Weights of a small mixture-of-experts language model, trained from scratch on English Wikipedia: 13 layers, a sigmoid router.
Below are experts of layer 4 (counted from 0) of a mixture-of-experts language model. Rows are named router (the router's row for the expert), up (a neuron's input weights, with its number), down (a neuron's output weights, with its number) and show model dimensions 0-31. Each number is 128 + 32 x the weight over its row's rms, rounded and kept within 0 to 255. Numbers have three digits each.
After each expert's rows: a language model's description of what the expert responds to; "gets" lists some tokens that make up at least twice as much of what it gets as of all text. This comes from a sample of Wikipedia text that the model never trained on. Tokens count by the router's weight.

# expert 10
router:097157147090095092096093168156172148101104104141094164147103158177120097164098167159137110097164
up0:100128158172135152200127143176116121130155142104181107094158132115116124106115102157179093113157
down0:104119147127168103166137163100149070110143141159125144115119115096125078132105164159090130106175
up1:068089111120120185093148054100120109132103127161127111134098143204106190135148166152057118131152
down1:083087115166181135108081154110115117142081137122127153186113111089126150092112140100099140106113
up2:093081124117157121153104140087135173138157181041195162072173100126116136109067127099122102132072
down2:098072147128083158146000092140086103153110139079143099124093203120082098122185106154111106152146
up3:173109122110140141105163117102150143137144177151120117094118112153169135121161120118132115148169
down3:157129089098129109085140167199125175163143120132089129146088099143177065154123129144169136160089
up4:168126148103173099140138078112176083050128111178186093066131067088096139084172109147164220140093
down4:190165143119126098104166103100142150138096093134192097143129109107076149170084082139107143186146
up5:231115129167151142153157078138137134151086168154109088086136090148179117052161067149132092157106
down5:169160105121115136165126122113121149086153125133113141063175171070113193149217068129107158127084
up6:106155119121116077216139036135142144135108235099112099156157090121117087171082099152124157146152
down6:139088099039145133141169132134117058127136153093133125071176145128095153102158098094096177156124
up7:151149110146119194113140101135158069154090172114144099070120097117111129073088119094136157163106
down7:120156111140113174130127214098117145135162143124086128092130112163144139154122119113091172171105
up8:188116083131123139119133072114144126093113100182153075110149127141109114122133157131113105127142
down8:118154157128153054099084087129165098102120101129079134163130099112112141121145132151071141134119
up9:177112131158171139080121063121129095117156153128165165045114094142104133142156077087169136143107
down9:144136175090044165144097128119095121150089138143087103113135079124157162169139169063137103135128
up10:152123071119155135162109133124143130089131071151106041127148156141074109142056091131157106096116
down10:186119150122198170122108152163133147168171094047157092147140094152083107194163060151137000116137
up11:145095122152123098116151083124167126122104130137128115091166109088151087174121107072167146186152
down11:066117112081096038166099124194170122139188105132105176113096144103085149101162083143188093125110
up12:130103103107104169116185103164190072158129141146135160160181145103080173154122093129121119105138
down12:107099146155124099159165057182085127132074079180103153172124171104148152135137077156079116105139
Description: Commas in lists and after dates, colons after infobox labels, and function words like the, was, in, to.
gets: ",", " the", ":", " was", " The", " in"

# expert 18
router:099150153092092096095090158161165160102103098155095169148116161167132095167097163161140117099152
up0:082172123129136155077168126103079126212074094119132100127146134138132186100096060159149120105081
down0:108091132154136096086113147171092150146131135143152081167172141165125126087094203079173129123188
up1:151097102157103130102135114114069143121168118109144125145129065113167162140156098151101107123074
down1:036103129179128157170114113103188104151167118126118086124140144170110124153095105138118125112137
up2:118142111213063196134141079117112149172115125102184151118171132114127155098106137069128105135167
down2:163151103195072084119109134156217159150109091195118131121161110125129110157128131114132190141104
up3:149107149120100167101097119156112152152201159093129117087094120094133139147124107074156105164092
down3:076115164179086095184162120111104170180165172129166156167098104088172112128110145143104065122099
up4:100196135138079128172159150097110092162110094158157111114076110132156106177125090094128184147088
down4:088133107118100102141142158130108102050123080161092116098156153124117144097075068087053144141114
up5:128149123146157142134121079144148103138150102119150135081170088136083136157109080118145124111118
down5:094136131128073120125151170104043146121081136096085120158159125127090126113127149150155139174121
up6:148097126126129128088165109123121119174165162124135100096110145118181177095137129073098130114155
down6:105127113136112196129147154110125046097105139145144142077160220099098110122131134124083134091119
up7:131117113108108135153090126152109184141107149130149131053142129150134148122133112115072151151119
down7:113152118131158132108097093125162126165076129216117133164119074097165181148137162126118155197105
up8:142146091182097167102147138101071092154182190094157166105162157133123159203126121080158091121084
down8:147151109146151151089091171096152158121155149148116137150120118155129089176095124136116098119166
up9:166104107139122130176164075085099039103113164151114085112128097122113147148157071074116125143099
down9:167095125118119123095145157079131154102140170169133127182108164157071145165127154099154119145148
up10:153126075130083168167153133149124100094167123114065108175127103057166149145185121111100107163146
down10:122097096104089185127121139128122121126107169167179127088163151116164100154127126158210118197097
up11:172115115145180137163151119201080123111129132115045100096084113092092116104204118178084105168184
down11:153140132146089133157136091126160159136161116117190093123111092137151125096105140159159067134111
up12:119104157148128116115135121119158138107144100097083142137153120090160149095141132095125090136153
down12:100091130142061115085064167129103100130119156146148036066141129081111122103113135101172097179045
Description: Prepositions after nouns or verbs (of, on, at) and digits in scores, counts and statistics tables, like 2–0, 150,000.
gets: " of", " to", "3", "4", "2", "1"

# expert 25
router:103144149095102098095092163172171159102101105147090171144099174170132090168095159160144112087162
up0:103109228176126124133153062112081114132132118172106119134104155155121143149138106147062079174119
down0:123213102123121163115182195146123132125109136122178125111096098025104088159153079162173085126116
up1:178123120155145135123121135090130065099128119132189058108177119093128136134156144076159152176105
down1:133050147133136162128109089184171098171147112126172115152123107158108067153139122058102116078138
up2:158156083177155126155119100042118062088141079056109132087131050148140163138095110108125074092149
down2:173134122088145107128068080139180077121081122117155124159158177146157118101147155145135092160173
up3:166141114137089058082132064136067119102061116161141079151143141167141157192154114138167108162081
down3:166118147141111096102136148161141191158178168135111136111106146096107147167130091168170084155155
up4:133141159129167180139177124017090108119131130123131077028091092125121179130159124092126117104198
down4:096190169197180119148137061128096087159115159146150106088148089135155129083122130127110108140184
up5:094173109154051107145152119166130091175104110136123088106218068149102204210114155134173080113198
down5:147136131217121104148113183092183091123135146188096173149107140057118100132117137130165183055098
up6:150099143126106160141154089115096106158099133116144084125072116168134151117159088121102088154103
down6:117115131059087141194103120116134125101163162163116156054113130144141136185063090111055105184084
up7:073163101100128147110112120118146129107157123118181130141120074144133120114124099125140147072103
down7:146170130105150144170112131136091183152097110095131121112139084142192181135080155173134147140155
up8:069115110175154119119172153136143145093142137121067126146147117070050167082162104173102101118091
down8:137148103103153095187094095101147199150138212078088186159189136176113161115126106117116130090109
up9:124098112123138141142195161087158134148107120120125103105122169108094115102152129110091157152161
down9:141115132061136168077162108170112123111062156096142106100077116156146095165095098151143119111161
up10:086133111165171114144094131090100153148116132086193137136112152083149161148161118126084159190126
down10:161115122186158129124133097146147146118127156103154141139097107097141179149126118166158158124096
up11:117131179171139145162126052184064152150103121100109108055133162147083157137155134114080095095096
down11:116145152137077124093139090138081187115143110156159133153101158140133168112155141131133128122086
up12:131117179149151131076165123137147129153137134088182122114165178178129184121076121127148124120164
down12:131147095097137116134148120128081123121075190107179070139132145151125157136152089119117158134175
Description: Nouns and words right after the, a or a sentence start, like institute, book, poem, district, plus On, In and small digits.
gets: "2", " a", "1", " and", "3", "9"

# expert 12
router:097150158090092094099097163168169163091110108145090167142117169171128096162099164169156101093160
up0:104167157176161161180155108083078142108106128128186086109129121134106118115073124137115175090104
down0:096102073191136105131130121180122083155108124050170167102100134092114170137123157175154126129134
up1:153100089149152109125110135102119086177179170118151114099095150076113157118130169125148139137150
down1:150112154165142153114117107202130084137126080121169098101171162098139203149162127166075182121099
up2:130110184176149130162164135114099129091106211096197091090140100110166172102106112070068150140078
down2:136157177085134116180155167133150189108119130133169110144108153124109159111076091120149205135107
up3:144134122151194131078193097106199175152097156113125142176116134084144115083164127153104134180181
down3:135136110141138103123115080184149108090095128142213122158132065126127129129139177152110097126110
up4:099099176147164142142162115166066201161086119087129152142151123036154122162153056146181120124136
down4:082111135120161143096102137161106112149099184071178112091158114097133157163208162087147063113131
up5:080153113105151171091163124104125142122125108126139155152103114067121132162141122091095164172078
down5:138120150109061145097133091083115130162183127159121173140065068164096106132067140149140098136113
up6:120115102100096128173148106078047081137119116161187125111116111136142112128144094105117164056097
down6:133084188102114157139112108108119163175111099084136098181170062077165119095115162115190096142213
up7:113093158171091154120132123127114114119133095144184132060168170100180132089154043140134141188097
down7:123170126168123165153113130178096165111076095092117187105125122080118118072149077147190102142198
up8:175147144213133158127205064173153111123107115164108152152078144092169170152130111108144132160121
down8:123065074154087138190148145120124107125157208103139160096118163125134156111137158086131189134121
up9:138122087117154155107163116116106129119128118105099139157183108120111143179165151151133087120189
down9:094049171193140102147132121159097111078128123166142083145110105140152119116096126065103156121098
up10:141099084198104131137137096086135018096171128173145155137128086171174168166135063109077167177120
down10:149193181103137103101144125119116111151115101125177148152132107125104090141131101122086131139111
up11:098144127122147116147182145135116144098105124112134153166129092149088155148109056138154115086121
down11:150114152142104150118136079180079122109162097103112103166146121121141157214150140095109108165119
up12:110140076073171153146106088145097092114104140091127174126103093056083160085135145077104135103102
down12:103136154124061174085161159122172087168143070128098147118115124104101104201123151144109130097138
Description: Commas, prepositions and connectives mid-sentence in narrative prose, like to, for, also, whereas, and line breaks ending list items.
gets: " the", " in", ",", " and", " The", " was"

# expert 17
router:090140157090096096095090160166163156104094105158094165144112166159143092161101161172147116104159
up0:096136079118140145184198114155124154133115117155111148141131085121126107069132120105105110182110
down0:150133157158150177141135168122105166097129130113078151124051174166133129125065148126157169058135
up1:100142078096082138132149087081121121098130141169188112120161046118163106105152125115106157159126
down1:136144158187151178129133158150140159090084114100133187098147108124121120117062092146151122192121
up2:112109147168127166107107099179114089135180111098158072113122079129094214118151099147100111086107
down2:116165152145114097089155099146114143150081146082165162105126137163137121085112126119143092103118
up3:118131144211168175187113067116095101155094173120142082072145056117108201083120123067162124161097
down3:077175125107159209122147164155115130131136140126095098113143124127120186088140088138130174148093
up4:161146110121111108088105082104118107070157079099117161134100096105121119091130125150135128121114
down4:128155110098168110169159122119196134141172094150156169177153088172136074124077168091103187088144
up5:165098117130181137087144075121155176131206092127159091094113121089152081120150180085124143144166
down5:134101135104132166055116183078156096116136160184131053125083134141157114163127098113133121121096
up6:082153150132116100143124161192109089144109081079140164161122153059183159169150092130094094159106
down6:084134132156084095182120148179132120102124165128170153098139152133105086123076150115130155134176
up7:146136121096174133111135050097171113165099180103115163070135089144136179117163126117073131132164
down7:087074082080129092137087179127132198146153123131143184070125083072120051172116133117154146157123
up8:162120056100161141135133121098101158162052203053146105084175158114159113055129140119102163130162
down8:135121166093074148145149156129080122140175155144134133068091111189159107142166166066115135162160
up9:145127134124070125137173120135104119128146116151168111113148121089103178083143127086123123117064
down9:169091103108092119097160190122112108101108103101129151123104081133155158113171212120128136128126
up10:178113150101135190105169118150138097116115144111183130122154141126154155120162178113112078175133
down10:131099160090083129152140145094160125163073190189156109093075068138100191148133125207174191084118
up11:159102173155165164196100156112121150116164118165121132107178139078142130086192052110141165187069
down11:139125148126118134178176138072098072097073062146120131072129176109140144164142115154123150174068
up12:180091120148117165168120126085083131103074103078192131100132128110098134102070132155099154173086
down12:125184138102166136119095125131085098081114183143136122102142072148152143103178135097124120144129
Description: Prepositions, conjunctions and articles right after a noun phrase, such as of, at, and, a, plus year and unit digits.
gets: " a", " of", " to", "3", "2", "4"

# expert 16
router:096151165093093097098103165167169156105104090152091166153124163169141089160101164176155121087163
up0:125099124136146167105131120194105116138133188138154115119114132176093105125118162085171102179108
down0:123106081129166168118151140111064077144093142194077123134116137079105139120132122092128171156089
up1:196139158172100184146117147112136162123105108106098088079137109087130099098121133116140166108135
down1:151157151110081117142082079126087133096176130114105137121149095054092100098105129109132103090067
up2:116095099124157132150150098099131148156069143068128107125130077114184108088148109081083140105120
down2:169147035133154159075117128176121090113159135135153123080135157121147100189135119160087051068130
up3:140128126145086100154213106059136124123082118110194142126117152140129159136148107071175115151147
down3:121131076107189169153117095080100106103148098143102102083169125113145178037076103182127119104140
up4:124121103147110145150070151154121155068168171119140125149134132106155161101130102127108106173070
down4:096137127089090154108119109166135108088159127121136140150179094093132183141142125111125154169116
up5:140110136166153127160200131165067139132117154131138088117127127145101107072159125124090081118167
down5:108119160114169136124145156101133144138072098175161182121114162149173132142077140187133098095129
up6:126093099135152197145125053165133115139078093091154101169205175104161129133172134120141075162109
down6:089159112128117159169121121119057140161107165179080110098164104154137122168120116132105107166110
up7:075115112224134125156079110123129107098163138089226150194065095100131134086106126130113154098156
down7:128164102061141118168132158118133205106141199139145085107144120130115106139189165122121092161129
up8:197063114160120186137118131113076056129130102108110122119177087114136108087148101082148094031153
down8:164162103137099152182131157118137131096104171154123116100172226176098097143103124094073103160184
up9:112144089089139169141115080115155125152118102140155093127132137113121175154140164096081157177109
down9:152161125086082150125075172110153078148112138081110105119151134148156167143165083097083139144192
up10:111115124138164141123119150149130088102151127091185096118079100152109125106084107200119116116161
down10:133142124106148086108141077115157092160072081130166080125110158093150091111092150136154161123138
up11:162163104118152140180135071116127108139163136138125103135089122136154122160168100096166146148174
down11:149125131111102159139223121119094186174147134132127163132182163154103071164099202148116138161139
up12:086133089093195149098165040134108114145152121118173116117163123095111162167126107152073141158116
down12:091102154123159231121080171109141130128093124117095105138118155143162140072058091207156102096197
Description: Quantifier adjectives such as many, several, various, certain, connectives like because and however, plus digits inside numbers and years.
gets: "3", "4", " as", "5", " and", "6"

# expert 23
router:095137148095101093095089167169177156107104102142097167149097162163106095159097157160138113096158
up0:131134108141173071121085137103105116162127164103095067106137170149078093060151148116056100113140
down0:126106178150065153161111090140085112167144124134184124085100132167143164079141161128087089080087
up1:171141081126148153161063087121091098139157086093144133102108085116184148131136133127101164141121
down1:177140097111150163176108185152100096142124123106114126122169088179106155151131145071124046123090
up2:061123141139119149155139101102092046123152146072173050082100133117134138097109145139121094148172
down2:088156152134158092145095097120068169104174100117137143075147095149106186158135170092114097122114
up3:131160070119110132105146104105078128149148167083131093138047099153098140102162077117135082139135
down3:137094142129177141144122108106121130080141132178126107132101127097122135148095134130121114118140
up4:119098155097164175132160115144135109111111119143141149162098112092134187069156136144140176146125
down4:188128124106118156095196209150139076165141121087149112120090122167144161088176165172111140136127
up5:091094187133143151124109151134118167144134136091118095151090121157127179068170092104129148129170
down5:137149135133105098178106139149052148129129115106068141175175156120141125125087097137133149163137
up6:119161102174122089093165140100066141081153106075107151171161085094108130066147104097129099138112
down6:154118155126134178144207131021156111064083096143121176145179132127169148120087087079146181119166
up7:117088081146146134117107096140108110125212171104158178157115119199191154097122094154141146163141
down7:158147153188073109120099089097088141108117129127082105153141074161132118206172116134149137110140
up8:137141182106132147163142069133116091152153122074124082154182105122122179169178089074163135136119
down8:140151168132146109139116205142167151141127117088102138064131155127133048125136075092148151155103
up9:101113118163129157132179119087144148159114173069150149116148160150129158146114143099129123123121
down9:108120091104088109103113073117053054121165152151182110136161106073196101109162122152103095092107
up10:179137161161188109154165141116140196129218171091131150130222125112128125075183133090148149141147
down10:109134143073122121111104151094135078138081070140203122095124094121073161128131117130157154135223
up11:187119151121176182153137102057085146172150122084167081101126129142089127148140070095139121180143
down11:113146127131161088138159149085080170128178124118158170179151098150082164070116111057099106088139
up12:168112180142193141135184099121133121170127158179176118130164141083145119128092129129188138137159
down12:175118149101114106186131144088105064143207088095135095151154139141111128141104150153146097103107
Description: Content words and prepositions inside a clause, such as Europe, soldiers, four, to, at, plus date-range digits and dashes.
gets: " on", " of", " a", " for", "2", " to"

# expert 11
router:096144157088091098094099167162167156096103095161095161158100166161123091163093161155134105097157
up0:178087165155134098190133141154142142089219076086184105105120065118121213144084117107171100194126
down0:101126111149146108118127127110148131144170118136154136117155122112137053140193132163096126125116
up1:124097180138095121130143115132078114090159075111175121081120091112097098077116089120102107146175
down1:123182149126174151097143165114104087154136155120137110102153166154162123164106110167127132130129
up2:172174165104153126144166151127135124135181215128178115126160078156118117126148148104163103140064
down2:142187153139089178088093120164149141147060085130134178099091134133082121143098133138157182111101
up3:171091144133167105180172125161131126100167081113213096082146166189115092143123106124178139144120
down3:134135150104132106120148118177152140166123114115109080170120169118109143130174136178087143140147
up4:155127136115104105133125096091201141124174115168138118134144063125097067182097156116164123135114
down4:145152097073173175180123128147163093069082087165090132057112144147088131184133149130168098126079
up5:110055076206152128088139114064137137146139114128177139170101103145070124161128132113122114107131
down5:079114146116105181144150121101103135124172141155162147097142155141202164191153142142160111099073
up6:120114098147158121162153126161134117133152103143095092161159190128123112135153128150133105139134
down6:085119096185165150135138070141088119190200120135133161195151093132159136168121127086175035214139
up7:126097167175098147087188064099114159131087068122152121128105116120125146132175143097079127117154
down7:206129125080140135094093119161165128103106136108162122113136081189136140119121161147131176135176
up8:187151165140179182115100088147162097084169141168202061161091103175140106159140128101149132177146
down8:070148137076146189158147081132123188132146063126182103084086136134112142058169155164155074139111
up9:114127111132128088128126132128150164123106177151098038135169225072125183116164099151077089139160
down9:217097148136064133058133145129123141089121118125090139130156187146117078083046141096143131160171
up10:135177142188097132167135103144098143113125143108157119081146176159076186098128116134147125212133
down10:106108146110093154148123116174129153075128100081149104115164092097097157123095141063119124149116
up11:149115151186069187141106115130107175168153164124168086125181152086100152094133129085086191117117
down11:179115097133194189098116057120112134121107131118108119138085141099125131160109156121124082129171
up12:138151130126168119139159114173193122157175129097125120112181118074116147112130100126074104112125
down12:099141066115140071108111099095152131184163117156089170116081155109143148155088163094162147160194
Description: Tokens at sentence or table-row edges, such as sentence-ending periods, line-initial The or He, row pipes, row numbers.
gets: " the", ",", " The", "-", " in", "\n"

# expert 22
router:091140152093091096094095160164177159103104099144097170153099160170132088157098162157132108098159
up0:129102108111115193077136133146109140111160136116190129164102105131118183088169117085125088178104
down0:119114132123095092132143162099141109088123169046105074124110146075128131089139141116115121101107
up1:162081150126189104123138076153105139137149142131146144126129100151112093090162087160089144170155
down1:143112177132120150157139121123158135072137143152078183099096153118111140157093128093202101117105
up2:219104135110145205160143125209084061106092139136173121077124104120175102203146092073102156180076
down2:155105025141134144111139168154123142147134196186163153143154147107156128057108180117105154183148
up3:105142103114128127144118094113160092168177131173181117106138088133192165137132131139151118120197
down3:128135154074159155116145128159131102124177136128091091141137132144121156122096183129159161087166
up4:126077136172102066114132061180086156133069144177188098138155141127092139132204113112121090144137
down4:178147157146097126166119175064151150122144125155213125134178121163121091152154139140084114172118
up5:171135129118144139144187083171118094132150172125124130115120124080109142177132180177098116125146
down5:123128084149169123151149132171184048212114153116070167153142169177143160220162116114152076103123
up6:152129053145048196093152110152011151118078122095115145098086059133100156082150109101120157099118
down6:127102092082091113171120084133116192148128148112095110142142158171112133149174158136174138180161
up7:128072079131085129131130130116121128127110142088168087120085049149106111199177130152134112193168
down7:131080153125061121199091124134153079115117110140077123100171063172141136101129125072107134122121
up8:121170161132139124127120137065071111082170162125056086074138103145155117111110056138145155164094
down8:045132174109109145098129073178101160158117098107148170146099090160154106106136101180171090105173
up9:154123109168115141159140113119096101163120169129111124135165143133102142109155075128206143178143
down9:094167182132130090147074187138145099156146149129156123090050144105132125139156173134108105121116
up10:155108110151151101128131175098142132091082100148156124154153078116156154142084050099140114138175
down10:152107119134053131126131150179149090138135113074156215146087193137115167093185121158139142167125
up11:135094133166147139134115098164104190127115176132151104074146112058130142096122145149124109135109
down11:179105121190108112150069124094095113169155094154115135186069127121151202108104101088162086093092
up12:196092078118167135120135106112102108131110150222125064069129091101079092157150087060141188132144
down12:109099084111125200123126079131143091128155130094128147151111109116109153129093134098140173046208
Description: Nouns ending phrases (Europe, Park), articles like a, opening parentheses in table cells, and list-separator symbols such as ·.
gets: " a", " and", " on", " \"", "\"", "The"

# expert 19
router:093144156092099093084094165162167150105093102141099169147109163169141094169100160169149115095154
up0:195124132138194110144167089142146179104126167047141097164178133136132116157185060164150138117139
down0:117062121149099133137207108146093094115167129139222105048087149112130103106164122110134171182130
up1:129090128147164142199144115113055083169104126121133141060122078084075162127131087097097120204154
down1:156111207151126145118119096144169119099193107159100200149152155146128146130137094129051175198162
up2:101127102111146125112104075113103073192085115161162055136080120089116108213113109132146160130118
down2:127129103084158184143151093134164173138123123130117084125138139133108120142128202123147176146171
up3:085115140175138108150143135152163158120136088094131128143148121082162145157135110130087165152173
down3:126180166091145155132145075108102142155136063201167157099162151153131125081060156076133111107132
up4:204111141079166127174166094197131160121101134167181107096145097118111086140127099047121129151187
down4:169123150128130114158164129197154140130106105117180136130149093121104142097087064209078209166097
up5:174152092153129119122203108133154140164145176167175083130101108098133072114144140152119021146153
down5:123149121049108170144165142100149117159131072136100124120126153124115064137084156135164130107098
up6:157140158199091124128140065163163115191136110161149138111183170143098072106166082095186081130079
down6:147141145052167078112118077173144131087142132132169089069169152127190108123160094135072137129172
up7:091144114090161154159108138117114148115127072099139151132096127124108156138135085130077145082060
down7:154115120128128084151111134103119153116130100116123125158116120143076136092178133169120070120100
up8:130121126107123135158139135104140133148160135142157055119185138085192174111163130114116099087140
down8:101123071118132044094090125150127155151138051149149101177083150129102165195181157105121139129076
up9:146150130142166049112160086052115056106073158115148120115151096113143112119174105110134177152164
down9:108150116084154162104132146151196090145121136159119132168114148135202140081103133162120142100097
up10:108125140179140181056132101081102129142140167123120136098117123129132115094148151116108189067098
down10:127102155107171115133140133196108090156151104154121071154091109169144146070106103118126124097096
up11:165075159162175200206070108111133102189135142117138134146123148136122117091154100097124072134111
down11:139159170131119123157150135156118153124131160081109142128122125098109080126071159143097153095174
up12:229101112179108091126137125123132154124138150066165155148170192133115140066143058132183107109138
down12:125134143133116079087113108114145157097103150118134078110060124137105112089122101101188122083091
Description: Nouns and pronouns after a verb or preposition, like Europe, soldiers, him, he, plus final word pieces such as -ing, -et, -ost.
gets: "1", "0", " and", "\n", " to", "9"

# expert 30
router:093156152095096096093096157170169155107102107157098172150107170168130094164099154173158113089154
up0:171096113135137145126140076145077109135117113115141109135088115118175155174174079141133089154097
down0:131098175150134084113134154142158120123119161141169156130143166140164146106113164113205101157156
up1:136102115196077160146142106114088165146127106081123146163195122085144122077199112114092111153138
down1:105109131143145099159122135101154053138157146138111161178092162104083126129085113155151096109098
up2:121120119132110148145160071144108105163150099105146072134142129109152105121141121141102110134178
down2:102166122112054086167160088132115089035089085143159156191110133090189162132110111140124111098123
up3:082118069182127134110112133099159143115169150138160076082078137110106159149133117127085156163132
down3:134089107115076136133088097113078079105127145126108137076099130132148107167107141195157169107180
up4:184110120164113216158113046126092154161182149090149184114149134147123135116106136142084153188069
down4:084115168075111149081230117165069133125163124148118135135115141055043159168177160164067139097141
up5:122105106109089079148176095136142084096117122150100128137149136112133135168136167130110176076104
down5:123102163183079141099140117129140119126133129136127115214129132131092099095096109102146119116141
up6:165128113125076136133164097151167135161111160099161106138104105189142055115182161125121093146135
down6:073154073104142127181116128096175129089112130043148134136135109100073104120135132144122112134090
up7:132150129120100127123105129190167103154144109132143117117131099121155131102136104136154166118119
down7:142132111138183113151132080098107136149122141072131095124132139145120143195132101204086122174067
up8:150127138120174161122119151178089117122177127136159071089112128159113164077154103139124103154165
down8:156112160117178125136115137093091129140157160123121164166154094121141074140153136088095085110086
up9:141102185143134114158157166167090142158115112118120135139101050088189121088171112085072128162082
down9:110191106085110153128133128128189081099142149063099121144085128135086117118176103092146125096138
up10:134123147169166144186169121148106113122055096058152055100121158126104135116163139131097113138135
down10:167120157148148176109145108095127135112125134093166102165120145158174162152139136066127131144177
up11:161157092161118158155162117134107091182101108126169070163169136139105157088191118141150149112092
down11:051130131164099148164077126182229072074129075114165118146085115107114102107118139144152127153155
up12:111134095141170100146139135130166123103153106118116107134055071099138172140126151084161169157118
down12:163139142137146151203094081223109124171193140128125118122095173167107105182111182150173051115203
Description: Final digits of years after 200/201, US state names, and words after has or as, like Nevada, permanent, strong.
gets: "0", " a", "200", "201", "202", "1"

# expert 20
router:094147161094098096096095166165170153106101099144098171145118159164129099166099158170142110097159
up0:194096116188087172159136068115108138138078076112194064099150123131161172113172123125170108135145
down0:130102145125108207112044114137159119094110187104177183168082068126081119105181161138206097082137
up1:157122103145173135167150135096106121151140149078145097091171121104121151087158100171129091149090
down1:157131117135117146120088082156160094139114146128169151098109088128137156136137070116160148166160
up2:099121141095143193118154112141128193147154107105191082111152142123169199150114142124096104151130
down2:160120124152128203128188150192155154114147166136116121111093067152126153218096082108132070123197
up3:139128067154138176126147132146086063125107111123160136060097148082153172075168136171105098169109
down3:139129124129064108128204168092093109112162149132127133171157098104178118120121168138128148176143
up4:106170168090166203147119108155130098140163122106161158124114138084060082138204129149107135134150
down4:103055143172093100161076127128166107099176140102145098028106153103139115088148118153164178132143
up5:131129116066143130118183070107085096154132128158114107071110151121149178146149160141163119133142
down5:019118078085176185151130114128115110151130138111122114092149149090058147147152149152125119098169
up6:113105156187184115118125099101129089162126115143140141118142144126062159074154091104113139120100
down6:188111141116111101164088120090129173141151109144159181129116154112128184092168125131172103163094
up7:161145137056143146153101055144103136130199090093124099157139057124131119099144126098128124170200
down7:161149147171120093190076103152186094170120110145139140109121144190176094114121113099081141143172
up8:198101154106146137155149112107119102156160145133103149082165094121131038126141125153110169137120
down8:141041122174092122146085059137094179082121136135167121122172133101110090135129084175055166105178
up9:093122160107136115105127069100126130147125203093179115145103148063115134125109097096103092088161
down9:150136177161136142161136123126068167139119171058084035170132133123109195029115140194107071142101
up10:151109081196198155135154086102101130104133126150102092063076100027092137093157159134110145144080
down10:104127090123133113109139105153210182090119087144160132099130147104112194146123091162142167097156
up11:166117110143154167145143088113090129129133121070151109130118136115155174137150085121129189176104
down11:149094097128122203109169146168147209107123168164111172062070151157163092090182165076174137136110
up12:140173106162160190125139111134079107148164126119118104136171137089081180115160076125116152133101
down12:153100168109131118111172164138097078153173164122146134162183092151153182185088158147082184186036
Description: Prepositions and nouns following a verb or noun in prose, such as in, during, for, plus ordinal suffixes like th and rd.
gets: " and", "1", "3", "2", "4", " to"